config.toml
n_layer = 9
d_model = 768
n_experts = 16
experts_per_token = 2
d_expert = 448
d_shared_expert = 640
activation = "clamped_swiglu"
moe_layers = [0, 1, 2, 3, 4, 5, 6, 7, 8]
router_score = "softmax"
normalize_top_k = true
routed_scale = 1.41
balance_loss = 0.00228
balance_bias = false
router_noise = 0.1
init_std_router = 0.00921
lr_router = 0.000957
n_head = 12
n_kv_head = 4
head_dim = 64
vocab_size = 16384
norm = "rmsnorm"
norm_place = "pre"
norm_eps = 1e-05
positions = "rope"
rope_base = 10000.0
rope_fraction = 1.0
qk_norm = false
attn_scale = 0.125
tie_embeddings = false
parallel_block = false
init = "uniform"
init_std_qkv = 0.0162
init_std_o = 0.00382
init_std_up = 0.0162
init_std_down = 0.00234
optimizer = "muon_variant"
lr = 0.00542
lr_mult_down = 0.7
beta1 = 0.9
lr_head = 0.00353
grad_clip = 2.0
warmup_steps = 200
schedule = "wsd"
decay_fraction = 1.0
decay_shape = "sqrt"
final_lr_fraction = 0.0
batch_tokens = 65536
seq_len = 1024
doc_mask = false
train_tokens = 425900000
steps = 6499
dataset = "wikipedia_en"
Below are experts of layer 2 (counted from 0) of a mixture-of-experts language model. Rows are named router (the router's row for the expert), gate (a neuron's input weights, with its number), up (a neuron's input weights, with its number) and show model dimensions 384-479. Each number is 128 + 32 x the weight over its row's rms, rounded and kept within 0 to 255.
After each expert's rows: "gets" lists some tokens that make up at least twice as much of what it gets as of all text. This comes from a sample of Wikipedia text that the model never trained on. Tokens count by the router's weight.

# expert 11
router [170 141  99 152 130 163 123 141 121 129 124 180 155  90 128 174 127 185 109 116 134 183  75 155 130 131 106 134 119 143  89  93 161 114 138  92 163 136 125  84 148  89 142  75  88 101 110 144 127 143 157 116  59 187  53 123 118 137 117 145 170  99  78 151  73 138 128  96 133 133  90 180 144  94 171 108 171 125 107 125 154  93  97 190 173 168 138  99 183 117 162 153 115 132  98 140]
gate0 [130 160 155 116 150 115 119  92 148 115 113 102 151  82  86 118 111 145 121 148 130 100 139  98 122 110 131 111  80 141 130 121  94 101  81 179 133 102 115  92 146 155 122 162 117 162 141 146 119 182 155 100 136 176 163 139 141 172 106 161 113 103 167 141 102 139 158 101 137 158 130 103 107 136 153 129 130 110 189 186 109 147 102 156 130 124 107 119  72  73 104 158 107 205 154 159]
up0 [ 79 174 175 151 142 147  96 146  93 163 135 176 120  82 139 105 168 154 134 181 117 144 160  69 185 171 133  90 102 169 143 161 118 137 118 129  89 119 100 119 153  82 174 138  85 120 105 112 108 175 136  95  93 188  69 113 185 155  77 169  78  92 171 159 145 101 109 101 106 164 146 116 107 105 123  89 136  89 164 108 138  74 142 131 106 132 162 139  73  71 120 127  83 182 156 135]
gate1 [160  42 169 140 127 142 108 130 140 152 119  66 133 122 190 108 119 104 170 155 158 145 103 123 133 136 170 190 137  87 115  86 178 132 109 176 114 131  51 129 181 131 140 123 166 134 151 147 164 107 158 124 109 129 136  83 139 141 113 176 103 123  72 114  83  98 110 135 130 127 159 125 101 119 126  73 110 106 157  64 150 135 121 167 135 178 122 110 167 117 119 143 110  98 130 137]
up1 [172 112 129 126 158 145 134 163 137 113 172  66 176 140 192 113 115 124 170 167 139 215 119 122 142 145 204 107 156 124  99 145 142 125 146 109 132 136 118 180 148  87 126 111  79 110 131 134 132 145 146 143 106 178 130  86 114 220 122 214 119 154  72 167 117  95 172 143 151 154 135 104 112 128  97 158 124 119 151 124 143 163 146  93 123 122 111 183  77 160  77  55 131  91 116 162]
gate2 [ 98 176  65 194  97 151  85 153 115 181 101 108 142 150 139  64 169 159 158 109 206 103 138  94 128 141  85  80 125 133 193 148 109 107 155 147 137 104 144 144 147  82  98 101  91 117 130 127 176 128 146 152 111 109 184 125  99 163 121 123 131 142 121  93 165 161 175 115 137 163 139  98  89  76  60 182 163 159 111 131 140 131  99 184 130 134 119  88 137 148  95 115  93  93 115 149]
up2 [141 130  96 142  92 133 138 115 150 127  95 128 170 141  83  91 135 169 149 151 169  82 160 138 160 142 119  55 185 154 155 149  84 178 191 111 111 163 119  99 130  91 109 126  73 119 138 125 176 144 134 164 120 120 201 186 146 129 113 130 132 126 143  96 122 211 142 137 154 176  99 118  68 150  93 155 138 169 135 117 147  79 168 153  80 129 106 140 132 114 111 131 157 101 170 122]
gets: "ing", "s", "ed", "es", "i", "ers"

# expert 5
router [166 121 146 169 109  90 158  97 141 207 189  94 133 155 151 143  85 147 184 187  86 129 131 143 135 123 103 107 142 185 130 131 147 139  92  72 133 122 127 104 132  83 115 109 157 124 130  90 107 128 121 107  91 133 160 137 132  95 163 103 116 188 132 140 147  88 154 138  88 102 162 155 165 120 130 140 128  26  84 136 191 180 145  93 146 109 173 129 167  57 106 188 141 111 159 129]
gate0 [ 97 105 122 126 117 126  98 152 140 161 149 136 154 116  99 108 179 172  76 114 154 119 139  97 106  94  91 117 162 137 104 148 124  88 109 121 143 146 126  85 152 112 109 130 173 159 173 145  84 107 161 121 129 172 102 153 143 142 128 120 103 130 162 119  72 128 116 121  63 189 163 114  86 158 103 126 123  97 130 175 152 101 172 139 118  99 136 158 122 205 151 137  98  94 120  44]
up0 [144 119 114 102 109 157 132 107  97 117 120 122 158 111 145  88 151 137  83 163 171  84 145  96 161 140 110 124 128 199 147 149 121  37  85 139 140 128 103  97 155 112  88 113 122 144 161 145  95  75 143 114 160 145 116 121 113 125 111 125 107 111 129 135  86 135 101 192  97 196 131 108 131  97  76 113  93  95  92 126 142 115 170 115  97 103 175 138 142 121  99 125  95 128 164 106]
gate1 [ 78 130 119 135 148 144 114 110  69 177 185 162 158  72 136  85 130 142  95 143 114 193 174 110 173  83 127 112 100 147 138  89 130 141 152 122 147 132 142  83  97 103 141 105 185 105 116 175 100 130  77 154 165 153 141 102 192 144 160 155 181 131 136  95 135 169 121 144 171 163 120 147  83 107 131 141 141 120 123 101 100 156 105 135 108  77 170 136 156 151 161 157 148  86 112 126]
up1 [119 166  78 152 104  95  98 159 103 102 132  91 160 120  68  96 130 176 121 133 142 166 171 124 154  88 169 158 124 165  63 100 109 106 109 122 154 193  96  94 154 162 151 127 174 100 112 149 113 129  96 153 120 167 150 136 131  94 145 119 179 134  98  71 145  91 154 118 136 170 107 162  87 104  98 137 154 153  71  47 104 182 133  66 167 131 142 166 152 112 136 189  86 136 134 114]
gate2 [ 88 149 115  90 201 162 142 114 141 165 129  86 174 139 143  99 157 144 150 217 126 166  89 162  95 115  93 158  88  72 144 121 152 138 146 137 107 144 109  69 116  74 116 124  61 108 187 110 106  95 141 142 174 165 202  98  82 125 141  43 125 151 183 143 126 113 133 141 166 131 109 176 102 107 115  67  82 102 113  90 120 117 163 185 112  55 136  91  77 126 139 119 130 102 161 104]
up2 [ 81 122  96  96 196 124  91  84 142 168 166  82 132 151 146 119 123  62 153 130 172 154 129 160 127 165 104 130 149 122 151 185 149  92 100 121 120 127 101  51 108 128 167 135 105 150 123 104 170 141 116 135 155 147 147 142 118 122 141  36 152 109 152 105  65 128  87 127 140  95 168 173 122 116 138  82  87 103 118  85 154 106 147 156 122 103 173  76  69 112 165 141 131 136  90 175]
gets: ".", ",", " and", " of", ", and", " for"

# expert 4
router [135 147 141 121 112 124 120 193 137  69 180 125  96  81 151 108  95 150 112 125  99  93 160  91 150 113  88 122 150 117 109 111  86 129 179 108 146 110 146 167 122 137  79 157  97  67 108 112 120 114 119  90 165  97 151  87 119 113  90  90 138 103 104 131 135 142 184  96 134 132 155 125 124  92  78 114 105 158 128  79 100 171 143 166 140 146 144 149  89 121  64 100  66  84 107 147]
gate0 [152 121 149 171 106 161 193 161 100 142 114 103 114 107 131 117 105 141 170 168 106 173  84  78 128 174 150 157 152  80 163 123 102 121 138 126 147 115 126 133 141  99 150 122 142 118  86 145 138  62 126 171  99  85 100 132 114 108 171 129 196 160 181  73  97 198  91 118 105 120 169 122  41 110  73 116  24 164 136 153 133 143 155 167 109 159 104 122 123 185 157 104  94 115  52  89]
up0 [111  96  97 154 136 123 128 105  70 126 126  89 126 138 147 148 119 140 114 116 129 113 115 105 128 175 177 137 103 149 150 121 147 168 116 137  70 101  97 135 103 119 171 109 100 152  95 153 155 167 108 123 103  83 132 123 147 107 158 185 108  92 162  95  89 136 110 149 165 133 153 113  77 133  67 126 111  48 139 158 139 188 147 106 115 128 120 107 167 147 143 156 111 134  88 145]
gate1 [112 126  73 138  99 109 142  82 103 134 146  85  67 114 128 136 136 179 161 160 136 125 130 185 128 127 105 100 125 140 145  94 145 159 104 177  75  74 113 137 111 163 104 132 173  68 154 124 121 151  78  84 186 125  99  60 102 152  90 142 167  97 120  87 178 164 112 140 142  97 138 112 108 125 167  97 130 146  75 151 135 152 134  88 135 169 187 105 130 178 114 129 120 173 136  63]
up1 [135 186 136 151 148 154 110  75 137  99 170  82 132  90 144  93 144 127 128 129  67 159 164 161 140 126 127  81  97 163 151 120 108 130  94 175  74 121 106 126  91 166  90  94 160  81 109 125 147 167 131 118 135 132 120  41 156 121 108  82 173 143 175 131 115 114 164 165  95 122 155 131 135 138 166 119 188 120 100 108 165 152 114  97 154 116 175  92 142 171 104  90 123 144 172 101]
gate2 [ 99 203 118 142 163 119 104 123  89  93 146  87  79 176  27 121 127 117  87 125 154 168 211 143 142 128 172 136 171  97 137 136 156 131 121 130 133  90 126 106 149 152 131 114 159 157  54 112 138 143 177 168 175  89 167 162  98  97 160  85 147 125 130 198 116 120 135  52 159 127 193 111 113 148  95 128 105 119 107  81 147 114 147 143 153 194  86 137 141 121  71  66 149 166 110  85]
up2 [ 91 169 170  66 142 121  70 125 120 126 130 117 113 200  57 143 100 121  43 185 108 154 151  88 176 137 134  67 193 173 110  93 121 164 145 125 107 119 118  57 152 137 156 123  92 184  88  87 122 158 139 145 172  86 181 156  51 113 155  97 123 117 168 173 149  93  98  89 145 123 127 180 112 158 117 120  92  89 133  94 155 128 166 132 180 132 149 126 156  97 126  88 127 153 153 135]
gets: "\n", " |", "| ", "|", " |  |", " | "

# expert 8
router [ 82 107 138 116 152 142 123 179  81 140 135  84 136 145  78 126 140 111 172 150 107  64 145  64 128  75  83  94 129  52 157 110  81 210 136 183 144  88 202 127 111 184 134 119 162 173 119 113  86 161 103 115 110 140 146 124 164 144 124  99  78 128  96 100 159 147 118 142 186 117 157  98  75 194  97 172 113 150 170 165 196 126 194 102  71 129 131 108 121 150 179  80 133 106 124 132]
gate0 [103 158 171  95  79 123 153 154 150  93 159  47  87 133 129 131 111  82 115 116 161 152 106 166 163 146  94  65 122  91 132 163  84  98 151 145 149 140 107 118  66 127 126 145 110 161 117 131 162 130 107 184 113 123 150 164 138 176 140 183 149 102  85 152 129 108  89 109 173 156 155 158 158 105 136 114 162 172 120 119 166 137 128 131 106  69 120 152 153 152 194 131 156 138 158 152]
up0 [113 114 157 130  99 109 107  90 164 127 116 104 106 103 140 119  60  98 111 105 136 185 156 125 116 124 155  92 194 105 163 150  88 111 127  91 210 164 131 119 141 116 187 138 172  89 130 146 134 115 113 160 133 134 174 140 153 135 134 135 183 144 113 111  74 205 137 142 131 151 146 190 121  84 119  98 105 117 162 126 174 122 147 166 143 140 109 124 173 137 117 164 145  87 146 114]
gate1 [185 125 163 109  77 143 161 180 106  93 207 103 119 171 135  47 137  86 137 154 123 160 118  62  92 145  97 202 102  93 119 127 141 128 160 152 180 136 179  97 169 107 115 136 195  92  97 203  75 177  79 206 117 134 162  97 116  89 119 133 132 148  85 119 176 137 102 134 154 154 148 122 116 130 146 122  70 163 104  94  98 176 152  88  80 104  84 152 129 159  96 188  96 148 127 176]
up1 [111 115 118 112  93 164 142 141 102  69 178  93 153 153 154  68 178 127 151 166 156 132 161  76  91 137 136 157 100  84 145 127  95  99 176 157 186 109 143  85 144 102 153 137 206 111  70 132  93 147  97 169 154 109 167 118  94 146 126  99 156 158 117 161 118 127  95 119 121 158 114  76  98 110 165 117 119 157 127  90 140 149 166  90 134 115  97 132  94 125 123 140  85 198 124 135]
gate2 [181 142 114 167 171 145 154 165 115 161 194 153  84  65 132 142 123 101 115 157 106 109 161 142 173 139  66 153 125  93 105 118 152 102 178 168 122 140 108 122 144 123  94 125 111  71 149 139  94 167 163 119 144 122 123 109 163  90 190 110 158  94 166  96  88 117 138  63 125 119  58 160 154 115 116 118 114 131 129  65 125  91 147 140 148 112 171 124 180  63 146 140 130  96 179 152]
up2 [143 121 138 132 119  73 140 126 144 105 141 152 150  65 108 107 167  66 115 164 129 122 168  69 134 162 116 139 126  99 125 147 111 138 135 104 115 170 132 176 192 153  91 126 138 154 103 111 123 177 158 156 124 164 105 127 104 169 199 173 166  83 110  98 113 127  79 131 153 146 147  83 146  74 125 107 161 132  89 106 124  76  92 150 132  78 156 197 173 156 138 103 129 103 165 110]
gets: "–", "/", " x", " s", "- N", "im"

# expert 12
router [183 160 177 135 125 117 191 101 137 129  87 128 147 150 133  50 141  91 105 133 184 111 145 140  97 137 124 133 119 196 125 112 145 144 107 177 147 126 127  95 135 131  86  94 145 144 153 131 179  85 152 124 135 150 113 161 118 139 116 152 170 105  99 138  99 162 121 117 124  91  88 134 140 121 121 116 110  73 146 137  71 176 150 149 142 124 104 123  71 129 110 132 127 136 173 133]
gate0 [141 113 175 105 118 128 168 153 103 113 164 161  73 116  87 124 104 142 135 128 126 101 154 120 104 129  79 195 207 141 108 137 141  93 142 108 126 116 117 157 177  80 101 136 103 136 145 109 142 184  94 125 136 116  94 157 130 202 107 122 161  99 123  67 150 141 124 159 123 110 185  88 139 169 153  89 111 128 105 130 194 139 145 181 122 186 159 144 151 110 161 166  64 133 116 144]
up0 [142 145 142 107  99 109 161 121 175  88 130 136 138  93 110 107 116 157 159 160 169  87 188 165  81 114 143 162 131 130 103 128 134 136  92 133 145 201 145 112 125  99 108 162 109 120 122 146 144 108  88 125 119 116 128 155  84 151 110 102 149 107 149 103 123 167 181 157 102  89 137 162 156 150 123  86 156  76 118 181 176 103 118 128 120 102 178 108 146 139 115 156 115  83  69 125]
gate1 [ 57 156 167 144 113 138 121  74 111 115 150 104 114 153 135 131 120 145 196 142 104  99  86 139 107 151 100 108 185 154 126 145 136 142 213 100 138 138 109 152 102 103  85 136 140  77 150 117 152 103 159 124 112 122 110 123 150 131 153 109 164 106 113  62 139 161 123  82  63 137 138  92  88 108 131 167 113 106 166 182 134 138 140 113 150 105 121 134 133 172 128 130 132  80 173 113]
up1 [ 84 114 120 115  77  90 147 186 101 106 185  77 146 117 135 158 195 110 196 115 114 125 124 109 117 102 133 163 179 169  97 111 124 122 226 123  74  91 124 142  75  91 113 149 135  96 128 146 152 108  92 192  74 126  99 136 111 139 133 111 157 139 140 108 143 148 137  67 130  64 145 135 140 144  99 169 109  91 179 150 142 126 132 154 109 152 129 162 162 158 138 153 176  79 194 130]
gate2 [115 141  93 120 156 151  75 118 174 164 162 164 130 116 172  98  73 144 179 115 137 165 176 112 173 187 119 145 103 105 135 127 167 170 141  75 106  61 141 159 107 123 133 115 122 193 170 111 113 179 125 174 131  92 159 123 123 166 108  62  89 125 136  55 144 142 109 167 152 104  78  68 130 176 160  64 176 176 143  93 139 154 122 140 134 118 112 138 122 189 108  94 176 145 110 164]
up2 [ 86 167 130 119 156 145  72 152 214  96 126 102 135 121 191 120  90 121 127 103 116 224 101 175 136 150  93 132 148 133 158 116 142 152 183 101 132  78 159 105 151  85  77  40 148 141 126 121 168 172  98 140 143 119 102  58 174 102  83  83 107 105 145  65 137 112 117 178  98 115  97  97 133 113 136 107 143 123 157 127 117 126 123 179 116 108 136 157 105 138  84 117 169 159 148 150]
gets: "1", "2", "0", "3", "4", " ("

# expert 3
router [128 110  82 165 162 151 153 114 113 159 116 135  97  94 198 154 155 123 125 111 123 112 150 143 158 164 119 159 101  79 119 183  85 112 154  60 112 105 119 204 100 150 187 114 135 154 125 115 122 131 107  91  82 133 138  74 142 123  97 156 142  78 103  88 166 129  88 122 121 103 160 196  94 134 129 135 176 104 126 143 100 101  97 115 109  99 149 204 151 135 143 113 160 113 140 108]
gate0 [192 137 166 187 188 116 179 124 112 135 150 115 106 120 143 122 128 155 127 190 155 156 140  48 106 109 143 107 107 117 118  99 219 190 160 147 198 127 189 207 160 117 168 147 111  76 148  78  84 119 117 120 134 160 156 168 151  80 143 114 117  92 146  72 143  91 110  77 125 153 159 119 133 156 191 116 119 130 141 101  91 186 139 127 141 143  55 152 119 187 126 162 153 118 140 142]
up0 [187 144 120 159 121 133 154 172  88 175  96 110 102  63 120 145 105 108 111 115  94 152 138  75 153 143 144 100 133  69 146  80 182 201 138 120 117 156 134 195 128 120 141 161 137  81 120 107 139  99 133 139  98 111 176 165 154  96 130 178  96 128 117 107  52 141  86  93 138  92 150 101 100 102 177 146 117  86 143  70 146 115 140 102 182 178 106 173 155 124  51 171 132  65 121 161]
gate1 [120  99 122  98 158 112  87 110 144 155 165 145 155 129 156 120 212 122 149 104  60 169 129 121 111 189 101 176 119 108  89  93 114 110 133 138 125  87 200 138 123 145 123  74 108 110 109 127 157 120 135  89 104 129  92 154 132 153 181 100 133 165 168 165 121 162 118  98 126 129 151  63 113  76 123 163 132 121  96  86 112 118  77  93 162  94  83 143 119 117 100 117 116 111 167 149]
up1 [130 163 162 116  96 154 123 156 116 186 164 127 173 129 198 109 153  90 112 146 105 180 129 127 200 147  93 130 167 221  90 123 118 128 108 155 132 124 201 126 156 133 115  72 101 126  88 117 111 183 185  83 110 128  81 160 118 151 154  96 141 103 178 172 123 119 129 115 101  95 142 143 143 109 141 171 108 131 131 119 100  76 149  74 149 114 124 141 105 167 109  75 159 150 104 111]
gate2 [112 218 162 103 192 107 148 113 118 107 135 184 139 102 151 100 109 119  91 115 146 161 179 121 157 117 154  97 164 160 104 169 125 174 137 133 127 135 124 133  96 106 124 145  53 128 177 108 169 185 147 159 157 109 128 173 157  97 113 134 144 149 101 149 113 117 159  87  82 115  74 118 135 159  99  96 131  59 119 141 160 131 118 151 168 107 144 182 107 146  85 190 131 106  50 124]
up2 [132 163 137 137 154 161 151 105  91 115 118 168 100 115 124  84 146  91 114  84 196 109 155  88 160 121 157 110 148 156  75 138 114 172 153 116  92 122 104  98 106 164 159  86  45 110 171 122 139 156 121 159 111 129 151 160 185 138 122  79 148 123 120 147 134 107 121  97  95 125  50 137  92 153  94 126 124 106 138 135 139 135 150 141 124 103 150 207 159 171 129 176 144  67  64 130]
gets: ")", "er", "ation", "or", " *", "ist"

# expert 10
router [164 133  81 141  99 144 111  79 175 154  83 131 144 115 203 131  94  95 167  99 100 144  48 110 132 155 114 123 174 151 152 187 138 163  82 203 124  91 112  81 135 146 168 147 101 145 100 150 116 173 128 167 155 129  80  95 163  85  97  86  94 104 157 121 129 111 104 192 165 137 125 113 180 138 145  97 163 120 106  63 119 113 165 159 165 111 164 128 133 107  76 152 120 160 137 152]
gate0 [138 114 116  83 138  64 132  87  85 112 142 171  81 135 124 138 164 128  93 114 144  97 166 142 160 132 160  69 112 168 183 125 129 154 197 143 100 146 219 101 202 159 111 126 139 120 130  66 110 148 147 127 112 134 128 158 109 171 150 152 132 106 173 127 186 129 113 108 166 116 149 137 100 121 119 150 129 141 116 150 141 148 107 127  88 127  92 101 136 114  98 149  94 173 120 134]
up0 [ 83 116 154  89 131  82 189 122 111 158 157 200 117 129 119  70 146 165  94 140 139 126 159 163 156 159 136  93  98 110 182 119 107 108 134 157 126 136 187  92 159 159 166 146 117 110  87 147 143 161 164 134 135 108 159 143 143 191 128 115 180 129 172 120 162 172 118 102 158 115 163 142 127 126 125  98 126 153  89 140 142 172 105  99  80 206 129 141 172 156  84 129 145 155  97 132]
gate1 [115 169 106  68 177 141 188 104 135 152 132 163 133 136 140  65 180 102 132  69  90 101 155 163 117 146  91 165 146 181 101 142 175 149 120  90 158 128 187 126  66 147 158 151 113 131 142 149 159 142 103 185 177 122 154 180 157 137 107 175 166 151 125 121 152 115 123 152 134 121 152 178 143 183 132 105 126 149 111 178 124 109 133 165  74 146 180  81 116 122  87 139 165 136 146 117]
up1 [201 171 133  85 160 122 194  97 103 134 112 146 158 124 137 123 161  65 171 136  67 131 162 119 130 133 117 195 164 140 141 148 127 101  65 154 167 147 118 173  73 122  99 186 109 192 153 162 147 120 113 204  77 169 190 144  96 109 177 112 117 183 136  89 149  72 169 100 122  97 143 155 149 115 149 106 172 166  87 126 159  79 118 155  56 142 154 142 171  94 113 149 137 156 158 149]
gate2 [186 164 128 106 154 142 106 126 205 155  73 126  96 136 172 215 115  96 104 115 148  87 112  93 162 142 115 189 195 112 144 140 126 109 141  44 112 115 126 130 110 202 111  94 165 133 159 155 130 167 145 135 102 159  70 119 116 129 147  81  97 131 174 146  65 164 164 126 125 135  63 131 116  82  85 146  85  95  98 101 140  89 146 198 188 162 200 108  79  98  88 147 115 155 141 129]
up2 [145 208 150 141  93 115 119 106 121 132  95 125 166  95 180 163 130 151 143  98 107 116  60 112 161 150 105 146 187  80 184 116  81 122 135  77 144 126 128 165  57 218 148 103  84 158 167 187 159 102 121 137  92 139  97  90 116  87 102 137 181 146 132 175  78 123 125 146  73 130 107 127 147 139  70  98  94 141 130 111 183 122 221 164 134 146 162 110 118  95  94 156 114 130  84 123]
gets: " the", " The", " of the", "'s", " in the", ", the"

# expert 0
router [111  96 135 140 167  76  90 103 100  79  90 135  30 101  90 161 161 122 189 124 196 113 122 144 100 133 169 135 103  56 181 136  67 123 122 130  89 130  87 149 178 106 147 173 112 141  93 106 186 174 125 154 210 152 147 151 134 136 100 119 128 145 166 102 126 132 130  81 105 108 152 124 105 141 159 116  53  99 151 198 175 128 110  96 110 139 102 142 188 128 161  89 142 158 107  81]
gate0 [ 95 155 146 179 128 166 135 153 117 148 145 175  74  41  82 167  66 151 140 193 193  57  94 115 134 122  94 159 119 145 158 131 116 101 149 156 130 163  92 152  94 194 182 128 137  97 155  55 165 120 119 114 114 139 143 132 141 115  74  92 149 183  61 197  84 127 127 126 140 118  94 138  96  63 127 172  97 116 109 126  81 131 104 169 166 137 158 137  99 137  73 156 134 152 111  62]
up0 [ 89 111 114 183  98 134 136 159 118 132 125 159 141  83 173 175  50 143 138 211 187  56 126 156 125 149 143 152 114 171 152 129  74 130 102 142 112 130  97 109 112 178  81 155 144 101 142 108 173 148 169 155 123 103  72 104  88 106  95 128 141 170  88 201 169 145 121 148 151 109  99 208 108  94 114 102  95 139 124 153 137 165 136 120 213 185 130 108  98 113  74 155 116 139 132 144]
gate1 [ 76 111 151 142 156 119  80 122 154 118 130 152 162 127  57  82 120 142 104 119 136 204 181 132 103 100  79 143 119 142 125  90 124 131  98 119 163 182 116 175 122 143 100 124 154 162 108  80 120 151 101 105 153 126 120 190  94 150  78  99 108 103 103 173 140  75 136 100  99  63 130 127 133 112 104  55 107 133 145  75  96 114 122 139 203 147 177 133 120  87 174 159 107 181 194  87]
up1 [115 147 140 108 126 130  78 137 105 139 136 120 147 114 119 171 177 164  91 178  86 173 126 132 149 149  92 164 106 168 158 126 104 189 103 135 146 177 131 188  89 108 162 156 152 124 122  94 116 127  96  96 188 162 116 151 129 173  59 137  83 101 134 178 133 157 151 111 126 110 114 164 134 141 121  85 118 110 120  71 165 146  87 172 146 130 177 101 113  86 155 133 137 144 162 143]
gate2 [108 135  93 144 202 147 120 165  58 202 160  99 152 144 151  77 116 110 152  57 139  67 125 133 129 190 124 138 100 135 122 128 120 107 124 159 132  82 103 110 146  82 145 116 133 174 159 162 132 191 170  84 180 122 196 127 121 138 139 129 132 165 133 146  81 135 162 112  99 103  99 145 106 111  99 180  50 119  73  64 166  84  55 130 125 160 119 121 107 153 165 142 156 115 185 146]
up2 [159  99 119 185 165 174 126 184 141 169 124 124  88 135 123 142 120 102 114 129 123 106 172 111 105 183 119 121 104 123 114 137 183 131 118 184  45 104 116 111 138  84 137 202 116 149 128 131 117 154 122 137 149 115 185 149 100 175 132 149 109 173 156 151 116 141 144 111  79 103 153 147  68 115 104 156  25 194 104  75 145 118  73 138  68 110 129  95  64 125 186 167 142 128 185 125]
gets: " | ", ", ", ",", "; ", " in ", ":"

# expert 15
router [102 150 160  99 131 119 184 142  91 121 140 104 192 105 131 151 103 118  85 115 129 141 161 153 115 117 128 133 101 119 127 132 143 133 109  93 117  97 135 152 136 151 104 131 117 155 160 127 102  82  81 161 174  89 176 159 138 182 153 136 133 156 118 143 119 112  92 156 123 149 132 128 125 138  95 138 107 166 161 181 158 147 167  85 105  84 154  90 101 188 107 100 138 143 166 117]
gate0 [139 135 141 187 177 128 133 141 139 124 147 100  97 151 119 108 137  92 145 124 124  97  56 139 111 102 149 121 150 136 121  45 131 162 197 133 173 200 143 146 168  84 127 106 142  67 156 107 155 157 141 183  81 123 121  76 163 141 183  95 120 112 114 181 152 140  97 107 119 143 155 146 183  80 112 176  81 137  95 127 150  93 118  84 120 121 106  95 138  96  54 177 132 109 140  87]
up0 [172 165 186 170 169  93 147 160 147 132 115 145  84 123 127 140 144 123 181 125  89  78  46  89  47  95 103  96 112 148 156  94 168 129 157 151 122 218 126 174 152 128 121 159 125 101 174 116 121 117  88 170 106 138 147 122 163 125 161 156 111 110 143 128 148 142  47  89 124 146 172 133 119  88 150 164 137 118 104  79 115 131 167 134 151  38  95 107  85 123  98 143 163  29 133 121]
gate1 [144  88  82 108  96 107  50 153 178 154 158 146 197 101 156 128 203  89  80  88 111 153 134 158 109 126 114 149 143 155  74 100  82 144 114  85  99 124 155 193 150  95  82  95 187 120 148 118 110 102 143 193 133 127 127  85 127  93 137 138 157 108  83 144 109 142 125 156 207 171  80 126 115 135 115 183 161 137  65 118 141  79 153 107 172 140  99 180 162 166 171 125 130 107 157 148]
up1 [111 154  69  69  99 151  60 151 130 141 161 164 129 102 155 128 181  85  70  45 112 126 119 139  60 159 126 126 173 112  75 118 132 168 128 116  82 104 131 140 183  81 141 121 186 130 129 133 167  82 121 175 130 152 113  84 155  97 141 105 156  98 159  83 113 203 142 176 201 185  95 136 153 109 136 131 134 103  88 146 144 101 109 117 123  84 118 118 179  74 154 117 126  89 154 218]
gate2 [163 137  96 164  89 177 184 161 185  91 201  75 128 109 121  89 116 196 143 122 103 105 159 114 110 117 152 133 127 131 119 105  99 130  76 119 161 160 140 102 112 140 121  68 114  67 154  74 141  95 127 125 112 158 146 136 102 163  93 116 164 114 139 130 198 133 136 131 111 131  82 160 129  90 176 119 108  85 135 128  90 104 157 143 129 121 155 136 151 135 106 164 157 125  88 166]
up2 [154 209 109 131  91 183 151 133 198  86 218  69 205 149 106 107 128 151 169 133 169 147 143 121 110 124 154 125 109  97  95 118 110  89  90 126 147 122  94 154  58 162 110  69 121  85 167 139 127 117  98 163 126 108 146 175 144 172 184  54 148 115 153 115 159  97  92 136 102 154  48 132 153  93 116 137 142  80  93 115  92 129 153 180  63 145 106 187 167 133 127 122 129 156 160 153]
gets: "\n\n", " \"", "===", "==", "=", " In"